From a checkpoint of a small mixture-of-experts model trained on Wikipedia.
Size: vocabulary 32768, 18.1M parameters.
Experts: 128 SwiGLU neurons an expert, 2 picks a token, a sigmoid router.
Training: 423M tokens, 6461 steps.
Below are experts of layer 2 (counted from 0) of a mixture-of-experts language model. Rows are named gate (a neuron's input weights, with its number), up (a neuron's input weights, with its number), down (a neuron's output weights, with its number) and show model dimensions 0-255. Each number is 128 + 24 x the weight over its row's rms, rounded and kept within 0 to 255. Numbers have three digits each.
Before each expert's rows: a language model's description of what the expert responds to. This comes from a sample of Wikipedia text that the model never trained on.

# expert 1
Description: Digits and dates. Single digits inside years, statistics, elevations and table numbers, plus month names and percent signs, such as 19'6'8, 200'5'.
gate5:126122117161095094091090109143154122077144128132124130090102139122127112147101155109104136110133149189113143107137133102095133126096120128141103166153132152104074158107129150136125132122089134113161167084128146126075115146121083123122113103142107139140112129145101120121125126100081108155178142137137137179118115142106128122166091118122133185102099141154108145171153144134131136146148149100114149120115163127204167110128130098162145123098091140115094180101146077083135163106144170128162131121111174099119121139108168105128109114085116135127093151130103113107149128124148143102111122149151144136094132141113109089172165138134125086098125112107103178121114113101126099116126147097124126103164095137094091149115138139107134123126104119148123102136096148124127104133146084
up5:122102133142115138128114132137168135124155133139091149095166127131143124175109171109133157129140110133095166086099115103141145146134102111138114145108126147094094170154115143132119176114119146163079166111092170147182066134135106119092128123135140117141103130121144112152125149082138116157150195134130138170114153125142105114128147140117160153100157120144119160153166120110108090120156095105124154134150159115182125151114163105134122148104104152098113090098102183101143115102110139179127072112148103177124151131141161152131091126148077138130079146123120119129134131138112160126093131127136139133134116092112136125115139118091129127119173152097122184124100161148124113139129122120167118099149093132107172129108115156102135127165131112103144088128097103099143120152152122
down5:160096122165118126165129098152140154162153124169106119150115088105133113125061177122154157138110090103177125112115165142112146108151167132163123163156113099075100129122130118141131104074129148135132132139143107126146136129124124137104062123142131121143117123107099097109138120142166135102105148128140129102134177129162179125122162125115133107127093089157098147166151166081116142124157138142107151139091111124142127126123151114112170119084170139166115104063115137109140132139114119137121148119115122127126097168108140124103158120135106143139142134160091121156144143102099135158181131112109129121137084135134114104156115120131149134196096146088107138160150136124111118157158168111088141175137147079174146106099149104130116142163117135130106112142154123149131135125120090

# expert 4
Description: Proper-name pieces. Capitalized words and word pieces in names of people, places, teams and taxa, often in headings or lists, such as County, John, Kingsmoor.
gate5:134133112150183111081113142099128113162117142108097141108082131104159149105151068116123104124137077135145135134141158145122095149096132119126105110136135142105159089102138133143115121067144138143126113098096133104077145124148139108126150134098106137133104134114123124112124145164149146179119124125133169111157166126136115147119106153142124181148123150141135138097108139163101103151102107125112169121184130100175123100088142146125139144152091086153130126117138130151138114122155157093159168169139148128135103145124139121114108111129072141099137141155124125149157133120151160159136147137124072137093121101133119091188141139094087162143115086108120161118180097152109138149173125142139112105130125120093128131088172150120121119131193142123122108126147109155134121174176129
up5:151111126157137150140134124115105109158125151116089107124086117138197173150107066133161129108115090154147122115116160107119135142109130130164140161144180169144146101140145158150134122108133120155126119108115126144150151126122119116115153153117130095118094107132132151141136153120113135167137144147169100100169196128148121131101117118136157119162121155125119128084074095118121124136141144134088132118135131122121151138133142122114130118183091110093117137157111157175143113167146155152177131132091112071124138129132146142101140163112087101107133166118158171169137176113114132116167117164113106151176141098157115101108106193112129122103189102126175127112153129171143114104124109150148119117100118168097120131131097113111107130168147126120127100104138141143154117112106115
down5:092150144143179143111124115139120148107098158124096144107175132107110149129142113179140157119155141130119086166134145152128131130118142173153138119118165111153180139115120111114133102132169117191144074136157148112148103113149140144115107136106093156111120130087132129118106125132151115134164118121121129172136134155156077142133088127165116154133157118109116097088167117123104170159103130077122160095157151138113125102133108084101068116146117119119170146076109131123119108171131139124158209100138118114122100117107117176123154158140135092187179145143120132145133095149122145121160162127107121139127101130156119126108123130134150126133107120074133155107155145110106112095148133150119147138105157116127144133117156088126133176126113079121116114118106133135136093116146098

# expert 3
Description: Determiners and possessives. Articles and possessive pronouns opening a noun phrase, such as the, a, his, their, plus 's after pronouns and table row numbers.
gate5:108127097125166116127097115128107120140142139120102164148126149096127117137103113119118147117091160157129125159123114070141136127132132146116092145109088104113143133154178136130112114160094173199106162109092111113078164121159100141112142128134144147104125136094155099146171156120138128127101127084089169151074158127146105111096147136160080155135125135131141136151126174150147146122142151098179142078141155143151133107169121124086095115139115177142103102096125079131125151113167075141145131125125132129165117105147105118137098132094140123137157059139105121119161151143169092144175099134154097090115112157140149120155118106135149118162129140116121129138143145117138144126128131074157096134142122124110100106095119119110139106164111170154113110103127109124124129157145136
up5:159175136111177118119105117102129131146114107175122118140124130143117141089167150113147144109119127121143134121136115153107092156140132123143135156170139117127121144151113089136162126159145129125197105125095115140123088116093150120097121110135150101110156180129101138139115121120152126121105104071128141138142108109141119124157128149136139083156122118135121163141163121092076120181154083140093131158114137136127168094153141098125118173132117122138130139121140137086114104173143128115113131132134102120115164161123126116138157128164156135119100160084106109131167126135105115145121129154102140116121113126202143124128142135138101122132064130121167142128193083143129145156126067118129170160136173188163156126153150146137176119129136114129184115148121145139154109090161104
down5:146119173105154150156126091153125134192123147138135176149161105119136164128142138117136126100129121158149121085078145135137104112100094135132151129147171106138158139128123093149094163140120135029125113172175147145101098131093110136129115141149114087119105129117144138179128125098162136163101077140125099124120102136120150102148149119114092118140073166184116115124156077104152118123200126125134134122084084154161128111119099113146136168139152138116122147149123131096171118109115136128113128117122128130142124166127094153089105130131151154129127093113164125114132086124126137092089190116127132130111146103148123128139088141100105127125112135131157158148103097146120080147122136125139122117116122161126116135134065096143124154126127102120143143165128134113133102117131118

# expert 6
Description: Content nouns and verbs. Common nouns, verbs and pronouns in running prose after an article or subject, such as time, claim, also, that, he, rejected.
gate5:122149104142175104164112116124119144118115096096129144120138115137155118128139115100157097129120106129121101155126180146121165097113130102158130120141091124101133095164158146100154145116135135124160100104139156125138146114130151147147124114090107145110084097136154145159086160142190131111141136145141127160187114142109142076148139132112124130091135147113152124136086140155129121136151133138151105169122206133119131163185193117112175133135092145114106091179120169082116139137096146093124126089154120134107114100142134126151103129104135096131140114132152127077144120086125122139097088180079133130126146119108139111137131132118091134148119140158133140131161154130131134111102131119116104074108115135097070126192122148157120113108161138141144118117107113157110109120155167
up5:094134165136149148143096117166091114061065113123114122099123145140111129115184113138134091119121113096136130135146160150117144129122118160130133124142101113123114168124157131120141158127155130073136104129114124137157130108142139074143134159110164122169084132137107148164081151113143099124145115143113128137179147114101129131120118132169137155126142119122148132089142093082121129142123147089092095160160104137138161118162120118135116160144130114138117139104107091109157091184125114126158053127140129100149089105112117144127148142136149107148128134119142118147075101146101147109173128138110105171137114126120125133142107122180088111137141158098187118122153110102144115114152114143121123110132173108103171148158105178153125118114150107090084117133133159168152110095142092
down5:127153136159143129148091078134164115139092125136090122103097125150118105123154129149138125119111082070148099098152170129141161107134105155134149168117106132148110103135133118136137155083111139135116103110132166186142132126136146111102117134137154156150105125135120156166114185146080119145152151170130116169126134138095140112118147135144157131112153139155144110112153174082125113183129125075102084133169159134157140180132140095146166165100103131107175095091120120114142132141117144162163085118117128157082128102141131156129096126120132095135121135119128143115122086118140120115134081127104121148120136108140173123122157075142067119152169154101154123138132137121127117106122109139136126135069133113118126140106143141176138151098151134127105166146108128113164088096114131

# expert 5
Description: Table and list punctuation. Pipe separators in wiki tables, sentence-final periods, colons after infobox field labels, list hyphens, line breaks and == heading markers.
gate5:117090145159152152052096128100136166152175130099128109111117130137120127141150124113128150089133172129139125080104109136161109129113144139132081136155139143167124148146097107145079113095110095166135156111122144146130101132097143151140131141123118103159108084132145115185124084109117133142127124141125152117111105135146113134108094178131127160130132134136154138129124152154181124085134169097123139107124105143134125152130142092102147126144092116103111133113102141118150125147124118165097158105156169121157132132101123172128133141096118175134142187183089096095131132087132095132126116123121155105118144141133120171152099110092175124109136119116124160120160140163138118139075126080140125104143066152147122096130101135164083130105147170126131120126145140116126191114121157
up5:128134088130105072135087132127112133158145132126153146187104163156135130149104133130138133117096173129155141152107124152115094127135102119132107123110140110123110083135115152158118148168119126120122100155137133095129097118149112121121100114107111122165135085108112130111115102142152136107135124179122110119123132125166150131149194109139170118131176116136163125139133112130113137123125136137130061098153112191084122142152134139094142111098139084129124119140164171088070138131169101127118101148095122152114118090102062119135104092138133150151099115114138121133108136183107126122085177130122141110126075146138127132115116117102129123140144160151134072084138121105122119132112115089088164098120187128163154090148125108107158115128086138093115123132168135144148135097125100
down5:115117146157136134116145113146131102120134154109150124121140148123129110093107119120096114167130142097111123098119111129119139119135092130107147157179145150124158164111104140136134099099140146132113171119135104119115118110115096199117117150148113154107116125138166121118153121176067163116134101134120101143123164110116131135056116145151150119119115124117161113076100127138160121153105155141093119145143135112119112113119080094156113111126128166162154166122118130105191149151106136148133185100152157130167097113128162154120130112123104130146186145130140113160125122144143154146164115081126134130099124135123110155129135121105145158090146143098138136109144162131121126156089132147183110149133111131099134114122109151128058049093202159116102096128153111131107157129116108

# expert 2
Description: Spaces, quotes, brackets. Bare spaces before numbers, quotation marks, apostrophes, brackets, paragraph-ending periods and heading markers, plus some prepositions like in and off.
gate5:153136166172119117170161149115130141172133134107136131127114131115167141137085147164090144113100105086182121100123157123114138124108120135142078138135143153153133156077095139144118100150125111128145103156132088152133144116146142150118104181157108139111117137111113133112132106127122113120137118116136099091143121135125130131139141127143113137106131129172115088124120135091174147121090142150121185105119156135150188162107083107107111084168127133125146142135149153127130118138111145177130134143066102098096144151143137142108089164144114110152130124109115140155138174123072119129132119117157159118136158148133165160130064145100142124135117081155152139157095169181137148119077122122182152093120107139108094124135157106119137144121105134178127164130137120101098144159110161
up5:153111144147098121150126116094148132186103164082142111144109109112121165130148101126139139131159113140141126125080136103168093115162166110178165098128091113100167146134118142125166139124125113123136113119149104117134127163093108121103185113136126087173156087144145073142123114131137128143136115107112119163139154122138138153123086109115160137128091128170160104173120118107132132118171113109122150066137131144144108139101134119146151120106120079114158120139118150087152127123115087075120146119142110141097112152118129151110165148118109127126123182132116125099141114091148113172107119137110153173123117098084129131110139123101134158098120108118139117113152134146128145133120127083086139144078108076182180174139143167120105116133125089161105091114162126095152135120128135
down5:149106094119118065090109114120111152115143115139118112122124141137147131107121120138136111141134145122088141151158121123129150175129109160159096158118120163108119125153124088105111137115110129115112136130109133151083139146100132157133118072159115196128165149111106144119159079156144118110148159129114157120154096114129175106149185076108119123135135118093148195134144127115109104110135146127145115092115157110132132139159109153159156132158179158114138194119105118133142117109145096130149120127135103105136077096111151139145126120131096120091116152164098113140122169149096115136137072170096124113149119089076099160137125107135121165115088143138128077148148124135115123182124104160124112155113136143164119094102178161132144136128097128140135122158153098160130156162120127

# expert 0
Description: Mid-word letter fragments. Short lowercase pieces inside longer or rare words, often foreign names and technical terms, such as str in prostrate, ret, ag.
gate5:145140099058113118115101113107085121130136111076128104128151155092137139151137066166122105128139110190104115090124150168095114128122140104134071121172131126116113106124115134065117126111152178121189119102115114112138136142130142147112117146129137139081146099119129119138110134137125097111107121143119114112136084116110118137112125150171138135098094134142100108158147114135155096133111127125137134099153103120089109173130105053124182132173120127129105120149132119169126120128127086137144148140147110085090109146125141149145111133141097126147123142171139113122124134157135170126098142106108148107124135115116112127186108115148137148151133138117093173153176141142129097086110105098111152102160113143157099139135159143132155140148164142119125108140127153181190153151155140
up5:110164163099115115141111161101120119120108177139101159113155105123118105168154148102105173111087147157137079105078111118136142147174150125150126106132137100134149148144116159138122086162146142101146159165075153120122127157108102126112122108120129141122187114099116139135160171151143140100106124115138097125159083114134150123100155110094106077164125112121152143074182137094122105121127107112155137126092096122113137089152111131130136154125114144195139113103098097115099136122082170096156141107105132108128152140126088101124150121084134111076144142106114106140112163111127106093083108149089104134111108136145131152134140073125089109104107083159146087114124121133137167143120095105122125158141099129131152133149131127116161111129104110146131091134155113126143130138142122
down5:098105144124135111137132109098138164120102121129133077132128126145139121116162131104132113121127147123088109183140120119126103122126086138144160122125155158168148161120125121160068148131138137157144113143114185139120150099092151093087127091110112146141120161138106128097126090131124120171176086090145138144085142171138135154107155145138127146113154126119137144112144130117131144163129098104159129101141156110177152092132147145132126135107054135143159140122128121182122141158128111094118130111113098083111132131172131119148160118134124107149088140139144090097119146126126186117083159142130123131118086144145131131103110110133115109159102108136156111119106128125141132161124148138175109139126103056112140153126110145105120146158074095128198079124138119135109154156070116

# expert 7
Description: Prepositions and conjunctions. Function words linking clauses in prose, such as of, and, in, with, for, to, plus commas, including thousands separators.
gate5:125159109111163106141118137120144108148090136147136145138140120124137148113123122131108117162125123113134135109079110129112159129108124103139168103159159092157106127124149093175138141164135161143100136105111125113106109077153132139154118151131070124176131128120155104106097122103110171174100124116109151118144134147117119138082109079154118122139144163147152119188166109151150120131107151125140147169134165118123156107124113121088125122100142094152081116105112114101126162122132103159076112160151113180135129073148098107131133147137139122165074123106081154122125143131088091132136127126142136135134100092117145123180113104141102108121131140171097151151142064143137125141119090122144125133161124063171135139141111141138112100103135131152091152090114113128148144155190157
up5:152105152118117151166140127163161153118124084121149161104114133154127099150123129104106116140129109110181100143131165106129107127126138152102125134118082132111134135142132154167172065124140110112166140118144126162116110104119124132152128134132136121120160113161148094118100148119130129103185167144136132134086094151161168098140143133120133129108139095120118146092133172097103133107100093135154105090110139132126120140129148127140114141143167171161117114111122105170129154133085103058120123124093161134139078163153111140112101168129119125113179137130116131131089119120102149133162149165107145119113132149091109165094124188111164118147156123113144132184153109151154123157177171136113102118128135139163129145152147141150149112138082123135102138123164150109109168119069170
down5:121086130120108157163138130140110117105113105126120123121092148114123149142159081124128157082128145133164111167143176132103148119138154092116111146073097083140179119128127133145140115150095132112134098112133081108120124117125136096112142142148113174100144131122138120110116184169071101147131147110159151126110131124143163114136104142129138134110122135111113142095112147158089089118111136109131120081148145129143140167109140150137163131120189159138132175157138094120080146103102117111142126126148161132111097130147172131164113138129091139134125135108083155148095095114130148129109132132108136103096160184126110122099111135146125107094090102135093098141087174093149110105163162120133109113136154078163114087164156095158118080147136138158113127156095155107100132155116143